config = dict(
    moe_layers=[2, 3, 4, 5, 6, 7, 8, 9],
    routed_scale=1.0,
    norm_eps=1e-05,
    max_grad_norm=0.5,
)
Below are experts of layer 7 (counted from 0) of a mixture-of-experts language model. Rows are named router (the router's row for the expert), up (a neuron's input weights, with its number), down (a neuron's output weights, with its number) and show model dimensions 0-191. Each number is 500 + 25 x the weight over its row's rms, rounded and kept within 0 to 999. Numbers have three digits each.
After each expert's rows: a language model's description of what the expert responds to. This comes from a sample of Wikipedia text that the model never trained on.

# expert 39
router:475511527482513468519490530508521487503466472559501462537472493497456514482486531507491520528504468469496521480526485491531543481515469534515512453483530512498510521519496525519513442478517501512493480482488494463514527481451570536505470473525528485482565545508485467475490476512492499490519505529521463474509529490448531553481473500498520560497461524457497480507498509523473542486501509489491512474505528467508543541475504483500474526464509490545508487505500464499491517522495517511507480499460561481506526500511508503519474505530488518513516464499504516516488486498435477490
up0:473532466511467516497432482457521487533506480478497472484492482508498524492522501498456518464498474505496508506500486471473537462525549535461534514515537525524519471512484528512523491503526483477517504456499487485520473480507530500465463523470482517488533499498500514492503440487493481541514504454483508466454493510515494515509503432480569486486518497571507508472517497520481527465482524475504496486519581502493534540497461500517536511517513507514518514476499514485528513507511471541472473530495504493539502482528501475502534499495521511492503525503463509551478547473496479514
down0:486520475518491464443532502523532527473491526497520482519483537539534512495522518530499479516494513501480478437475535532486469492487464442499506504488521481529478513510500456479477502485497481509477452520484496485552491528496492519463510495459412517514510516502505501485518507512474517507484509499500496526499506475541506531496487480564520486449457529536500525486489520481476500494465547499452492449489508459495453464485498504495509503506524496499474500515474491496531520547442501478520488520518535498472501541528514463509503471550507531514507513499507515500519505517499561519
Subword pieces like op, ph, hy, met in learned or scientific words, such as method, hydro, ethnographic, Cnemidophorus, with some top and life.

# expert 18
router:463532532525513463478497507513512518479507510566510471512528485502483508503485512538487529519515517516499516498484514493515473494523495532481500493501519521497477476552510503486508506470498500491483451451521502487545477462492521488491489481528526488546508527487502516488476481495525487493551481549476470493518510507484537507485506530453478503494485447510517463494500490501515446487484515515468539491504538499455546478505483476474521518494455494492490548517511459479488562536530536489461475497489516493471539521531476538547490496551497490508534498513441536483514473467502430496
up4:482479531497504460525456506491537499488553515511497496488506490527495524509465531513526517484511487474519495514497507509453496486510486518484528494470563514502474514521494532508478483498479499517474491510535498526518494500471516553486492484482528483472516520559530496479558480487543526435526514479539482528486487508512492479550510483493505472496460480492506480494488471519470500503498490517502474487442491460503506524524462443460478456519539531502461483528483534469492483509519526498532486521456524515499456506510518554533509490477449505487524545514470519497473500472503504435
down4:508460488481436498519500553529486468485486507522482541509500519480525490511554483467499495525474462500519511496522507511510499467486457484482467512510457539500454501499563487527524530478490484503493510505472487448466512506533529456556524568513487551453491520498492539476489481498462525517485486470499494486534513450493470495498491477484484494485492498512534491490480480496485507491471534489478508492497504526501498495510502505492526494530525513460497546498493493552492515483536498555552519497511514481502509487450453515499533526478564482500493558486494461483503520513502506493
Word pieces inside non-English names, mostly Slavic, Turkish and South Asian surnames and places, such as Yakush-ev, Sozop-ol, diacritics ć, č, ș.

# expert 62
router:478517508480487483495514469527521477494474494520517508558523506513451503481503495533511495510497468496499489503473493493496509486518513534533541523551478508471502407543459493492505456487525501522506455541501482465519535474473536531453504448489511493504529467504522468491496500468527494518522494494475489532471492497499516494497461538492490527476480473479510531535497471509499497545517537512473547517506485518486567529539489506474507473501505494539509523527555507501462523574502535537483462492487519480519493514486471533498471475479489501525488501491503498469460470496496481489
up0:478473512504470520478500513495497496501525509490520523523479512453511532498456529556534475526497523498480488528506527494512520459476513473477544494476495483486484477525533528528540479521490542524476449477506526468505488466482478485491553493514505490485505521479477484525529517512482535475496493471502517463529521560513524511513481513496489506472504471458495501479525494462506509558480502500491490519510494494495486506531499488478446495535515459493506494499487545500487486494492508451510548475486536482474515517502497472479557546487454516513483550467494443515417488524473543499
down0:468489544506476512506516521506534475478492512516475536493494497502510474469483468497471443510485507499478492523464479459517506498510526489480543565504479500498559489464525468487510528511476493504497520479525482517461456542499503501518514496488532528474490522514472478497515528535475494511481523457459516536507504480516510482483466441552481457494478518477534505507522481483477479549517518549499486481548515534502492529443518455505509464469523491514530547482534493482499522477519487489494490473434533535488496525514482496455516477512489520486477522485539529511484510476542492513
Inner word pieces such as on, ter, om, per, mon, as in Mediterranean, Duomo, exponentially, Agamemnon, Edmond; also Pat.

# expert 59
router:467508543512537465472495507562487513454479499504499519545534486493487470509525498540499529510478509471478506483502496514486521456495531510512504514488543531497544474542521502504516506473549493498514468464450503444524499508486544532498475439497537501515475564474507525467491498456530498497514482520501459510493477528471493481458453495522508512519497491455474477482497514523484515482536488489487543465537498489510540472548498485500511520484515509491546522513470520530505559490505517525506462468503516543478508487509498505516488484528481458463500508477486514486514477499500460466
up0:463545496493477482459481522531478509527436543498487501527502531525466519500507493475521520492503505494506496499473559490497471503488508497480524493486485490456523454498491461492471540490493493461477469470460458540510530538515501488494520496574513492511522523516489496505495518490493489486495461468532502475460511524510508562547515493509458480542520446512510499541494517525506474494514487488485497511522507512508490495527543498477514480525516481472443538563491486520506468487469518483511502480547512522531469514486484485536494468540453479538523493511518536533485496471502517528
down0:568467512515508499506510571524495540495498505513496516436491439537541493524487481508513481529499437527463513517489459471519497542516476500489486500450523520491432524496490460504511497513526529507509491489504500477536545519452507504520513501491513490510497503509483501503503500519502521492468500527480500498534510481522500520486490510506531520513536580468545488486489430508516462478515468516467499469541455510505497479525463524482472522482497432472484484517522503488541514520494491489475522512486495487467491477473520485536484509505518503488489509538515498482503531474507509531
Year numbers and two-digit year endings after 19 or 20, as in the 2020 census, 1943–1963, 2019–20 season.

# expert 26
router:459467536545526471462482509547550459491489482524539485511495499505475500486498524515523535507425496460513505486459491492507506478505516537494505473527473527486499460524489515503513471477515500506517506509511504509543485500504537508516525465490515484537525487499499455470512487511472505494532504524495494517525502475530524531462496473498487519515459499501498499512517463473482471542507515495499541501532505510456544458510510505492522497527469494539484518493478470520477531526532526454454464472507518518527525505454451529513474481553475462534537452516476526500510491521524456465
up0:512477492558542520536535524507499474488496496501512508457523496490496514469500537510445504497529472529477479464510519501527466500494441495493515470515493509482506492502512470522499462469521462519511545532507504487481482489522495475467475516527523482497528518468489530537484518525524474516509462481544515503517490503502470501489473492512476486507481463471529525513502503489467516459492482504498567530513497474525479503487530478493555456547453527506488456529507521500523506536516477508488522549522504492484497458444494456522496497465492502502470452494534580512491455513499529505
down0:469496483537464503503508503496517501506469483473514518479479500529503483445477497501527500476484466472519513516470497505523555466500538498543477465467519544523505456505549509540441531463478493487508494541480502483515523527486536488498505492463536485485486514521473540471512528490442490495475482511517512495504472524519479501483539490504560476479537527531536531468516470489549484523488475474517491445483507549535497480498487483522464538499517490532513494487488503478497487473492497489499481537513536515490489479536480518463489543456531511514546509496526443510483497497540478503
Person-role nouns and agent endings in biographies and sport: coach, player, member, director, president, and -er in producer or writer.

# expert 47
router:469500501503505438496541492501517455505476546487505479527518485466479443494523492504539500507469515470521489541476522493491576468540536512459488496535541546488470500534535509516571475496546501497500505487504474485532528489488519503519465468504499493536528536455487517469478514531474504509485503536515507482489509504520497525485483477467515513495500528468473477514521537556519488508541509497510506473521501486475512492524520533468519460526507490492457520476512487504494505492473498470497455476476548538480506487499513505507485488501503508489567481489485543489463477497540473477
up0:559459479451497484486519540499524494502482540507533473479468478505485485538476515552560473466531495448516496498491522486497485476494558468482536531504536480509510510526526498501481488504526461508486514520457486490484529483483538483551521494460522494502518500463519497514530520493487542545484482514482523473561504502499501520512465511515438467505507519457454493491467523502482534509481477507552516476487524506519489525531503473457472502548458546473506527490510495505500496496471547511475486462525511491506508494474488479506486473494482483531536502499468520510496515488471507527
down0:520516489527516556504449503558545491497482495503433521485564503535516538491502463515497507501496523509521479507542497527483474526510462502484484471535509431507510550507513519481486513455493522481470507495519509539494450511497527499500498525549494493471496531539458472533508491474522484468485480449495478538544508558482509511514485501505515511483474486533500465456497475513498471488495472537516546520487479502502466499494511495502524503541515481516484460514490529469480464457488481510520475486459489512468484487498541499531463504458503523493534509472525484495492490516514475496
Capital letters starting names after a space, mainly E, O and I, as in Ohio, Olympian, Ottoman, Edo, plus pronouns I, You, We, She.

# expert 22
router:442526488503481484530504506514539498462483509530562492517515474481493500443513530504523550517456517487505505435453493497470550491506496522452495504464543502531480477503522501495505467468497498496500516477508467467522492477494500512503499480517524510538496509510500506501522511508476515526507515500494518495513513479447521489500488503499519544474488517543457488539535510513506519525479503506489553503543589465452532484521492510481504524478501492550478499526535479461484477492472487499439488460493520509491544473484478535527478481490521523487502490465521512476498488460520492474
up0:472525474492518522462488523537530452491490529495480479466505494508490497499556515532455507468543419488522510464458542526505516476492497509455529508500437467483477471481529542466441487477526528488489518502480480499474501517483525510534534480489500499513496531525515520511556524519508547487481544519493465518501493500530530533485476504477521527496491527514496518511515486495477494478482508566493491509504490472517485538491501498515525459520480469506534497561492489469515498517453477512479487503535507461533511459509502483529522444502503497497475498481475526506486492522484503481
down0:527555499499523514527458484538499511520527516489506500508485526494513451476522525516489527493468509458484465498536484489518478464488489506482469486540537500487493533460469512485509484510494508508479484518509491457512491467474453483493525491463480505540547515449522488464511463510493540517517510517498496559466506481538522515501511537571506538538547470497499500490519527531541484443451522485510491512529501550495471499506486520518483504531451523498526493504515516469463527454520497508484467506485504472487490459532473513483491468469482546507474481500502499506516484508465525463
Two-letter pieces inside words after a consonant, mainly re and le, also te and pe: Turrets, problem, interpreted, Marble.

# expert 34
router:496511517469537479497550508518537488488495524523540527494503496498513475532539512484514549524510538520527462478486499497441514489480518511524515502524450568498483473509521498465545508439494496507502509482493471522524517467477457508469462483568530504543471516478517481493522500486478512500503487506498514505538498472487524509530524502491552480489506486495514466485522512469525504522468510499483520494514518497500510471465515490471526494449460482480490556447499514503454516490510504498474501492519486564455534504439511511502508489517481518484530499481456520476472462520506483461
up0:499532515501508515510507543510489488524492521519497506478526484484468502465454481479488560435565494489512481489501503461528509470506521511539491513490493506455470506500474496474502493526479520511478555535501504505505495461482459514555448482507491514513527500497460479512497519483525481527507518487488490474507482528515501454482537502497510487510488509484498503469500477493522503519497515509515529443483481515528522495526529443483480516528457471516517535473531509498538509518504507474462510480569526561498479538485485483495460456486507496546484453458520521571506507511483498480
down0:486504517515500534534523502520492524522477507484524487493494530479534483483464552489475453484513488532501509525481493529482475515520477528501502496533467510511533492453466544514510496516489478471509525514485497464478483540505530483500468503475536501500433542472508501483502482481469480516481491478488520476503489556490467483530532519484506493482494516505501495503515513532544508520456448479513502510544512536494458517523495543485527470461514494510479529477473546472525500511540503510516556456519419505525534477475485492498505435486481521513483499524498483507531552460480525481
Inner pieces il and ta in words such as Silver, similar, Militia, Data, plus the degree sign in map coordinates.

# expert 9
router:460508543500443491466497514532503515494459525540535468548519489470462508484512538527515519527506456487517513545448504456516518502474524555470520464490455499481527485577449483515521486515510502519495480509459483477494508467496534517479483507492504454529517476490514525488488503466511494528534509530487483523495500486496504495461496501477497503461472512460477474499500513540478477486535531474516489483528515460488527482526547472490515485528507496529490483493515508516499505503466513504477497497454491529510542506485514487543512508535500520529509450543524507525446472498469472510
up0:497525518519531519477521522507513505512498501514540524503527483489507476468538477480552500527498535456460519521490436490504532518509498500517491490505483508502517484534484504472508494506536528499451504540527527488508503524468501470449496527472469494474481495513492522536541531501508518477498532457534523523474534456475526515530478486537515525522505509515506530501483493544495506460470476488508485512481487482511490479530510465506510449510530496488502458471539494467476485500534475468560502443473459452562522492439474522526487513493455509496505494526462510523483486470528512511
down0:480492480485488513485499494484441484506483525501464507512507451537498511525494460574510533494525476507532531478495517502534460508489498501465544511463514526516496511497532441531484521491502445536532506463482509453420551464508494517526499488497515527503504481492495504481492495519460447491499515485508503498531512517485507461518463516455465498498521480507473516532538508522527507494564499508531542534533514473514518481499506554490488526497498510458483497486510442486533487492480499515474504516529499502510518466486528466541509502498488493568498496476485485491509490502475484522
The preposition of after nouns and in fixed names like National Board of Review, plus quantifiers such as many, several, between, both.

# expert 58
router:517540529551504495475497486518532506445458484526520509516500480469466476511486501513516514492492466526498485476484493519520512487503456508498462464504482531497518488463480516496529440453544489511506505486515509481573531512449515495513466429518511531518536531505511495493504509492509531476475448506541457483506507523501520553534467527518474536511474510466481517493541534491494502491512490490513485463472534527521516480467514541493529513475490522521474534523486525487500524526526484538493502465479558486467518489532501524476490504514523487515475527480489497475524480503451466510
up0:518507530492551542503521514514511505513509479498471471504510493508492513466486489520519492501515496485507478490497507520515525489530499467494541460504478433538497512503519502495524467563482493511429539473554505536497513523436501475480464495478500470538521486498544487502458517522490457501499510472488518491519557481460536463481513475519503505506528541507457507517527521484432505517454527509519504487461525544488503525523475508479513523461475511528469458521563500492462488492485508514480486524543464488509503503507470483497488524503492522494495499470450497477480488491516530516
down0:504493501502514530476485542507492481496481474493510530472509490505476528471487443558495520482491529493502535467478487507435445484535475504492526517487547481507496540526514470534490519497479495519508517472511462471498495488526505501482481514499536511500487506522479513479484459516499478498472519472453578477479541515482463475525447472468519574467483516466509493469504500506522525547503511550473482518486512526490501504505469502532518505500525507512464547522507460511494496511475498466508479494513511487542519535485480509481524527470487523490476499538488531438546522534493497494
Middle pieces of words like ub, port, ot, es, com, plus prefixes trans, sub, Air: Doubles, Spotify, Motorsports, commitments.

# expert 45
router:499522529535525491489530521505498462461497527508522483550521511482504503479521500532516515526511516466514516492468490488482524482492498529504502439545483573490452486536485522482552483477520472514495479482477505442528526470494497532475473490510565498518514502497516516500501486492508505513532494528502491510513463493475510537485487518491482553510490492481473456529503518482457523472537507441459518489513531508521524473519514484473498473465506462555478516487483503496501516522469519510475485453482508556499537473538502500512497535500503471458522471496485548475485472505495455462
up4:495465529485559505513502506511507515458524512495508516513516496522488543506516494488553475519435501448462525494466494443496582466493519495484487511482528548544488486498523509445498484503489479538520523503520511500500546496454518512493496452488508490525515515466507519475454506494495503521504534457536499524481526480483498507482478497453537517486478481500496505534478522495487459465559476498564521512555520539510488477522487493524512478502490518507483479517507531507458525494478540513474546489505529478513476514495484487481517529493484493472483484523511532493478451493491494490
down4:506451506479536511530532509492508492513559509496517452521534521514472498475472494526504551486509491488495465517499530473515500488474508519521492504501469493508536494447503466514536533516438462494499522487495482535487460480519518534533461545512473522541514484494478504473482508488489473515523498502473450504503511522527471513472500456501499499523528464525467521446521537537529501517524510499459522507481502533509545541497527477484460470486488517525469522479500527525519510469529461521495515456512483512492494472474485504518444535490482504525475443497474472466523530503480532475
Space-led capital letters starting names or terms in taxonomy, math and technical passages, such as H in H_{2}, Capnocytophaga, Biston, SUV.

# expert 43
router:486511503538514501477496520526500480490474489513575519512500502487487478508521518563526515520479545454525456511493529500502575443482540522464521498495533534508461496512485509506557471483546457491505467510483506458519496465505492516478529485500587462504512516491504494469480534492461500504521460521488459524469507498498498534523487553499482510528505516499487473494518540492516435502480494489468518503507530521527506473526513487484512503497489487502472520503456492483474486509524504505457474459499498521512528517518500491505501530510520522469523492494469518465466486478528461498
up4:535484477490488497483530496471520463500511500448532516513530495525494453518496492467493515482499472480481528486538494489545495528516444508489520497502472508471524449501464472496502500463522484484488491478497452556513475553491489536559486547505494537521506487459543507519487494471476508531476477469503463483527560511508533541508483521525467500505504516540466471453511482477448528522542523520502497491471486525478477507505492492490496536490506499506495522503502505540495497516476505537490517467497527464461511470478485487485482489547485511526530499485505572448485495508515514529
down4:486502517530500439523478490524519559547513505511505574480478489496505507498483523472438515539487492511479489485505512486514469461490545559487484467527557501500492507479538466464478465534474500504533484519462542521488499459499510502507495441507502504462534523482515470482526534473505518467488470479513472474504497528503511496531516525530502438516507517504505513516518491519519513493508439542500529488492479497521491495485473510474496526454556461492521514512492494508453453500498479510481482515533443522521499518525489512481476517514474510494507491522506512511500470469482540496
First pieces of capitalized names after a space, such as Da-niel, Har-vard, Ca-leb, Ra-iffeisen, often in lists of people or places.

# expert 54
router:493479543482535480508523537516478507513521469556489469476499519489483460483533528524555518521467542500507473474510509474516517478491485515492504459511487559467475517528511486517476531460484475513501512494486508480536485442483540539468493484518539486542484495442501491508542533454516498495538482530473483520517486484473505535529468528463532529515475485508499488511518518499516502470481488484475501490501495532500541512495502480458536529500492506459520527469469497482467490511517511520496464460499495538506549488519465522545498475546505516482541457527462507501499459478485489494
up4:463471467466469497513496516526547509473506500487504493520457510490479487486498503416477523521482535478552513469515499518488530475507498457484522489547519471503494504501485446484470537467455521519495478537505492482519451499537518494479536503504507558473507534493489492514492528504515528512531501470464457494465511512513522464462560522502531525487552483537527523478517536504492507501532511479535498464485505510497530531528528445475467541491522512463489539505467509520503516503499521529484482494489530536463511521501469530497501517476485510510485507476486480493495475517531460498
down4:454517554472461484480481504481482519491498500530458535507506531516527491496501508520503517469536493514504544496534472453480494484472532469472561498528541471503513503510467469486511496511482502530467519521535530536471485517499429485468487471516469516496496516480509465512481491508505462501507487502557481501509521494510510488512475472515492546431524523469490515503494502514522562474476455533520538466517522477480531517525498451490545536451514489487491479539517494489509541524505476490538499495510523518467473476466486521515511516467520481460516506467474482518516519501499515518
Mostly the syllable li, also Li, chi, gi, ki, ji, inside words and names, such as black-li-sting, O-li-ver, supp-li-es, unre-li-able.

# expert 56
router:519522559531521486472541505518526502481507504524503447509502456521482472491480496519503523499466527528501474477485528504487520504520489504500455493517451488477525498534508532547545476467545462512499502478474488490513509493480503481457510451513514517542494511529543488498505485502514503510513497511483516480508501487499487492484506548498524489474498467516479476528513498477482493504513563493502530490508505532499541506511501507465498471401450525491502523465502525511487525507516575518504469476502482519511514538486490532483548493531503461515493450513476543481514457470487457465
up0:522489513466517517513504476492533464507521497497514475475499509506440497495479477518453557487472532491462519488462543535515503498456457491480502541536530479535529505518519488472499463504494458474498486492494514550456502504515494511521493503495516515466453468504491517517520503486483529449523447522478484434496525489521519486492498471514514497513469486543493513510514506531464471503520512500553544464512476458502519509479512501502509528484551507509515527484533484476494548498491513473480501508468499467467498464474493499512483502505504494512557517533498537471547559528494490456
down0:489474501486493539461480553480530518498511492552458522511498505515522494490488531501508478490442479512499517504532506519505548455474553456465533489493483533494448510476502491522546511509502474483490506512481481496496544511516468496503507476515521539533466516438493533470505484491492461503503493494518516504478499509468511500527541483499499467545518546504534519505535474496468493489510469482483509456501488541495504474507485544470507511515486563512499535482496506460508461484534471514497500509498519518479525527451496416510510506524494538478519487535481490475469528446497503489
Mostly the piece in inside words and names, such as Rainbow, Main, Again, reinforcements, Minnesota; also son, kin, and Russia, Australia, region.

# expert 61
router:502505520564475511471509492538502453501497488553542480543519504473476485495498498487491501493502527494482501491534520493459513482511536510492537488516451524498506463555442517484518480489542488522533489476517496480514498472458563505529523481525537500552511519512479491466519515459474491519550483503503456486548504518457500521517472521512517501506470497493511498521517472530498465480486520488505498484527553504466519503499519504498481483471475504537479498475503456511521527492471555532466470505497484530467533514533452504531505522539481490460478501519532495467459479498470491487
up0:530524514554479490486549485498515505496497501502461515499505489526520497500511544485510520481455476506492510463508490512511533447519510515518515484484492519489463458440486522499550515542480498482513511520463517467463492493482517536501474502521494514492487484504488508497482474504472507512533460496529505490493535488493515539537507442514442522552513505488461496463494474504520545498519527508452526453503494509533509535544486501509521526474473509490513503486484511510512503483506482525488454456478502529524505486452444481486525485498501450476428527510516548499506563531500521519
down0:508486460512494471501540492452482483545533494501528528482506488505503508470514518491492521470514505477483504476502528493497494466542532557526459510504494497516521453491490505460521473529490519527487482530529536572520495464445479511526488464479515470517488490496538515497515491516488522462493476468448495501490505517460441490522483522507502536538501499498569527485514500495499488490495490540521511509524541459482507487480528513510484490490503479497498542507560466457472471484486529509534494534524456470486466487494450537521521512517503473521463511453512510501510507451493504523
The word piece an inside names and words, such as Ramat G-an, G-an-apathi, simult-an-eously, plus country words like Republic, China, Canada.

# expert 5
router:486539496527485507513503492524503486457491504507513498503523514485477490506542509487462514519525502451492497504511493534503513488487500536516518482501452549520515466537473534479522491490510477498481481459447489480514502501457514485537502465542509515492500518522538537477507508522527511513534484500491495475513513494442478510525491519469516504518496462513504486509488520451514442493491536429505497497484525500465514489519533483514519507506452498522502504530470488515480532521457539484477516517505501492474540542528433548488567548532470486460495488514486524474482456515439500516
up0:466490475515495489514486554512501512508465508572473459525509483463472539473529534523503507481502504482488509507553509473485480520518500478504497480455464461471494569562492486439495500501476502558496506503504503478492525501496489508517486459483491477533480472481527490523505516527468502504522517496516433504487480480500498497494468521504511464536542506504469483492478496508510509460497520488506516508527483513483488540502527502514506506476514478515556463518474524499512480504506502517519506505499461471518519545532516536530516473496509553436492461548448499469497462526477503516
down0:490478496509551479463517522505505505519506503493489465518474466487460481488534478500475454503482518480540493498461496444492490498475459496531486475490431516531514528498492476495473491502530505518502489492516506514480521500517518503493526530438522527491481495495518535456479499530506493505549527491470541502464474536529471522482524511506481486528480484523514492577566508517504505468501494442451450532499466513511515522526503517451465527498556506530462547494528494495498546538510480474485511548514472529495504489512468501477500487496529491531484484507512508525497503494504487471
Short word-piece fragments inside names and words, often after an initial D, C or W, such as D-am, dra-ma, Ed-w-in, Fav-orite.

# expert 4
router:501490518481470497454497534511519471505481513509498494518496473503463479485517560514491536524492502522509521479456501512488556497486513519430524474512492504513504483538456506506534492520515481472530486476474500473482511502489497514493488485530566467509524470476504516480487485453494518502545490516508516499523535462478499525530517513496497543460423505472510510487513558518480479513476493478474534500495525497499518434540519497485510512518516491514489557509493495494480527520487506509504495478486534556496531468514499522574493507529499500506483485506508517509468491463439437476
up4:514489438476493485500516572477490483465500497450495461471490521482477548485532508489475505517426529488507552494519499555516505457498495510530516489509489479485496466470455496501483514469504564508476441482532470481513514528535500503509492497497547508501506521484489472510472490478529472513496464481528519499461535513481538508538507470461491485495478480529512477542488495538485519486459512527474508526513538489507482471504491512549478501493464458492533474535476477513494564481509521537524517503507536462509513486481503530494509481517490504497500509542501530489497532515511514507
down4:488524496488471470516485497488490518535525524497499490534451496505468551511512527543444511494503464516519466535528519493515488453520521465461476469495502484517487522523533506489476529509494510498517515491476493496506491510465510520489483465506498481522479531452497499466479502523511530517496526501454507485478530473522518491484483444516513509503546540479489463514446492489531481511518486495459504492507515485449467493492495483539499527452457535518472481512562492473490521527489480498485492503457495501496472552484559523477489478536551447506537480496558512548524518487498505514
Prepositions such as in, of, at, for, from, during, often in biographies after institutions or verbs: at Honolulu, died in, part of.

# expert 23
router:472506475498512488521490559553480498469507526555509493538543484492441463461521499546515520517522474514533505483542508512490480498517500538507494495523469516499487503505489498478504448487507472499506484505469477484514523491484502528470454472521510457541514521517508461499506497431473513527511512538520519525502518502481525518472485496515487488470463481489465514503532499534468447458503510490469505497532540505508496497494521478458498533474433527510525475516471512513499502549462501517486480487500525514453494523520461557530538513542499484507517493491541487508467505479506480470
up0:517513469471526532545479463510468515532494527517493488475491535493494572562504521496554464522475470523464527421497550519495489463487542519495514511510516484512519520534504508516535466490501510501500482509473485478499509478502468510506512512498482505540520497503481448499515474503490500462508494531506503507546519524540477533489516488502475507511490505466498501533516483538472475449486479518478517492451453485518506482487506500481488515496490455487491521492497500515503531449473525501491491494477499463503511481532482480481525499536460501526483512517585469515502539525534449485
down0:498479534552487437493491488491509486541484456510496507520523461496500479461459487516511502479525515452485486542471482465459491495500484514505483507497479472550480532482511486508495533509438542504475534503527429473514520512528496481500506531490474484482480511482515504507517548494460508523489497489529458536510474537498521477483474526513542477460583533485482471504524484479500523505518514514528487498502505503530511495494496473538498464485534522520513504481478521456491501506516451504540520499562512553489478489508502506510529501507507476489506492514486506489483496521456571515
The suffixes -ic, -ian, -tic, -ical and nationality adjectives like American, German, Indian, including -ic inside names such as Jessica, Pacific, Cricketer.

# expert 57
router:482528569518539472481522486569511488456489478513519475515507476483484478509530502525523483510471468471509534475486534491540517463539523505482496487537513511468500473511490505519532475476506492488511522434522512477560503491502492531511480484532526496513501561532493498490494499479502522475540511540483488539535499526466513533472506547502532506494498485475512469526508472492475469477537490490502504520523530500503498471535510503479512484481470501535479506520492482480471539514487495528467478451489533550476503470509479494506524519538473460474508460527499492473499482502471465429
up0:497459489485514484529534490475496480534476483506501476510469495533468514507483505492459462520495500481511487500432502509550519481480507512505509513504528523475509533501510433493531469437534501429497546484536533484510522495530524518505494458531576482498513498475507534503548489492531529512543519524495451536481506503495482518462513546485495491515479476499482511529498500507510458508514484492509513510554461512473479493528522498475550484465483509470475497535538486525522490512486524478448518468513523483485513460499522508534499526516502474470500448519522504492488499499518487469
down0:528514552524503485506471454454488516462527443484494506464516505506513513489487441483532522445515500507494488494535487488535503559522532470526483509514456506486478531528524518486481500536489507577520519495481516477521466463507527524457500483469497515545511531539490465463517493502497465532467477470509510545526516470501521517494470496495564526490515529461474499497487485456509501501513475497477487499548505534474487498464491534546511498501481508475512470472482504445486493518520495516541477502543496509489519509495518519487476459469518491486477467491510503513498500542500514512
Numerals inside model numbers, route codes and time or date values, such as PlayStation 2, Porsche 906, F-100, UTC-5, plus Street and Stadium.

# expert 25
router:497514544521520487482515521514533460461473482479508441542520497459473475478494502494534499550502503533518522476512510568508504473532485529512475494515528535537510475497465487515515498462527481500467490508508491491505506480497527492503496455478510477537529475473551497462504495509500497510500498510471500471479521510445547484500544546470509516521485499470502492542515478475530493504512521474534495456515502488460511454501538508483530495500471517497502537487517477500428532526517502456452476495493511514451517504521488526495526512550505464535519469478503533529511472510470494458
up0:478533502520479491494514502535536501457509485464490482493497523510471496479473510444565492493478480515476496483502450510487484492471456434511525507477458521523508509494496502524506479491476501484484498505472485485480508503512487460468513513481572508530478519518504493547506485463482495449477503478551512527520510456524467507478500428529502516487476528525511502507475494463467508506536463524516524522510521502476514487513515521472505533478517549475474482538535520508480551529517494496558486520480479468515511529479479528448510495502561488508537535481530503497508487519507528504
down0:514487555537503481509483492499496529509517468491515478495524471519503509489493462503535491502464489457453503515465470465544492539495509492470475507514511525524515488535532490494510501505493527508504538505491456491488502528492506518464478535531535576499429496487505525502524495528524465486506512515529488536465463541501485462491492514511513471508470483492488463486555493484517552503468504525489553489499484458460522543490517473465501478504512463524492499548483512479549535472487535489483493514501504469521497459499518478447488526505542460513487490491468506483503468507548531496
Closing pieces like ar, il, ak, am, row that finish an English word stem before a suffix, as in fire-ar-m, Bre-ak-through, deta-il-s.

# expert 40
router:470510533479525444447512496560507504455486527512512512527548481477479459524558542553532506509492500453512525500508514520536552433467483501491514506512537515498484481513486482475534497470535478518526488464481492447492478450488518498505516486500506491500492538517482472493501501449520506500542525509485437540513527500476572464481492532474517493520521469479478511511503501504469476477506517490455554508520527500497510503529541508503491508491496481515505522522483468500501535522508502502491476471475530544509493496493502503486493496538501504490496454503501516481515472505514504457
up0:494499518517495498519474492456515522465524491475502508497534517470519478508519479476521478458481501532506522491518489506464549528537520458497491482494479521536512437531459471472553504456521515464519463497517480545483514480482500462538529538493533483502554513462515506512506492506549494485514511503475513519491502499490514466494511510534486498530476513508496563471513514459517511435446479501544492453488453516521457521509509472500525491483475488547525499465513540517481528476528484527470465535518507493451506486485505517472498505494516473481508501510514485530501475456469504513
down0:511477497496509452504470449486510512508482504544473481475439468508544493481534496507513487519560482522465517538484519487482457487485524566514452511509523464485547473499516485511470478480493473490484538512505481497502480501527492474476470528483445511482537485546534523482525521504516493482499485504487540467524531528489487539482518441491497512492509522510444458527501472473462455514474499522527522512515519516509495512551556481508467486524530486456497515492508508475530511517460502502525525516530491481484512509521474504500523495531500507522478511509515483473499491544514445506
Numeric tokens completing years, game scores, percentages and amounts, mostly in tables: 27–21, 19 93, 2019, $31 million.

# expert 49
router:494523535515504482486497554546474492488493439515540510516503525449475501497489479536526536504462478484517499514486516520504494483515503520472478515512465530500509523562512525522517495437497492501518502457498474474520473455488514514498505460525548449517486530539505514495518486474494529515504457556488446512545523482488496504490501541477504498459501492474454467504508498464482461530488503499461518439506514504482523512502510503463498540510466502521521507462466476470501547518534495536479508501530504532530512518522461498499501516511518470504534473530477526491488491522526455500
up4:542504475496478494524494514533493528539506530512503491550491533561482539496508496521481501466495525480494491490490524500543486502522491485530501492480500509487501501504523522462481497463477522496474495479496506472527498456528471491493582474505536484475504441492556479481534494507476504496485505526476470512484547523550509505455470487455515512495492545508496520482436500438513465496525509476491539492517452484486491500490535465494529498495462487484467518505504510481461511525493517438518482506484514515538496483532502521515525511453534545510534488493458514535490477517510509531
down4:520506512467510505493516510522502504512502495491524472426533493492492480500517526513509500488486477478507538484520479488487552493514487474495466499500508497522541491503489482495537452566492482522545509450524536493466497462542505512528486548499507489529542564497478514470487568490479459490521539484495544520475481523504499488523473504539459518509475510492485485550475530550501528510514490512477518489558486468484494512504489493511462461488504505485502517479499457515510455490456495492533488480562470497501491513429463505486485503489476498527464494508516499488515470486499528481
Middle or final pieces of English names and place words, such as coll-ea-gues, New Z-ea-land, Tock-wi-th, Lawr-ence, -ford, -ville.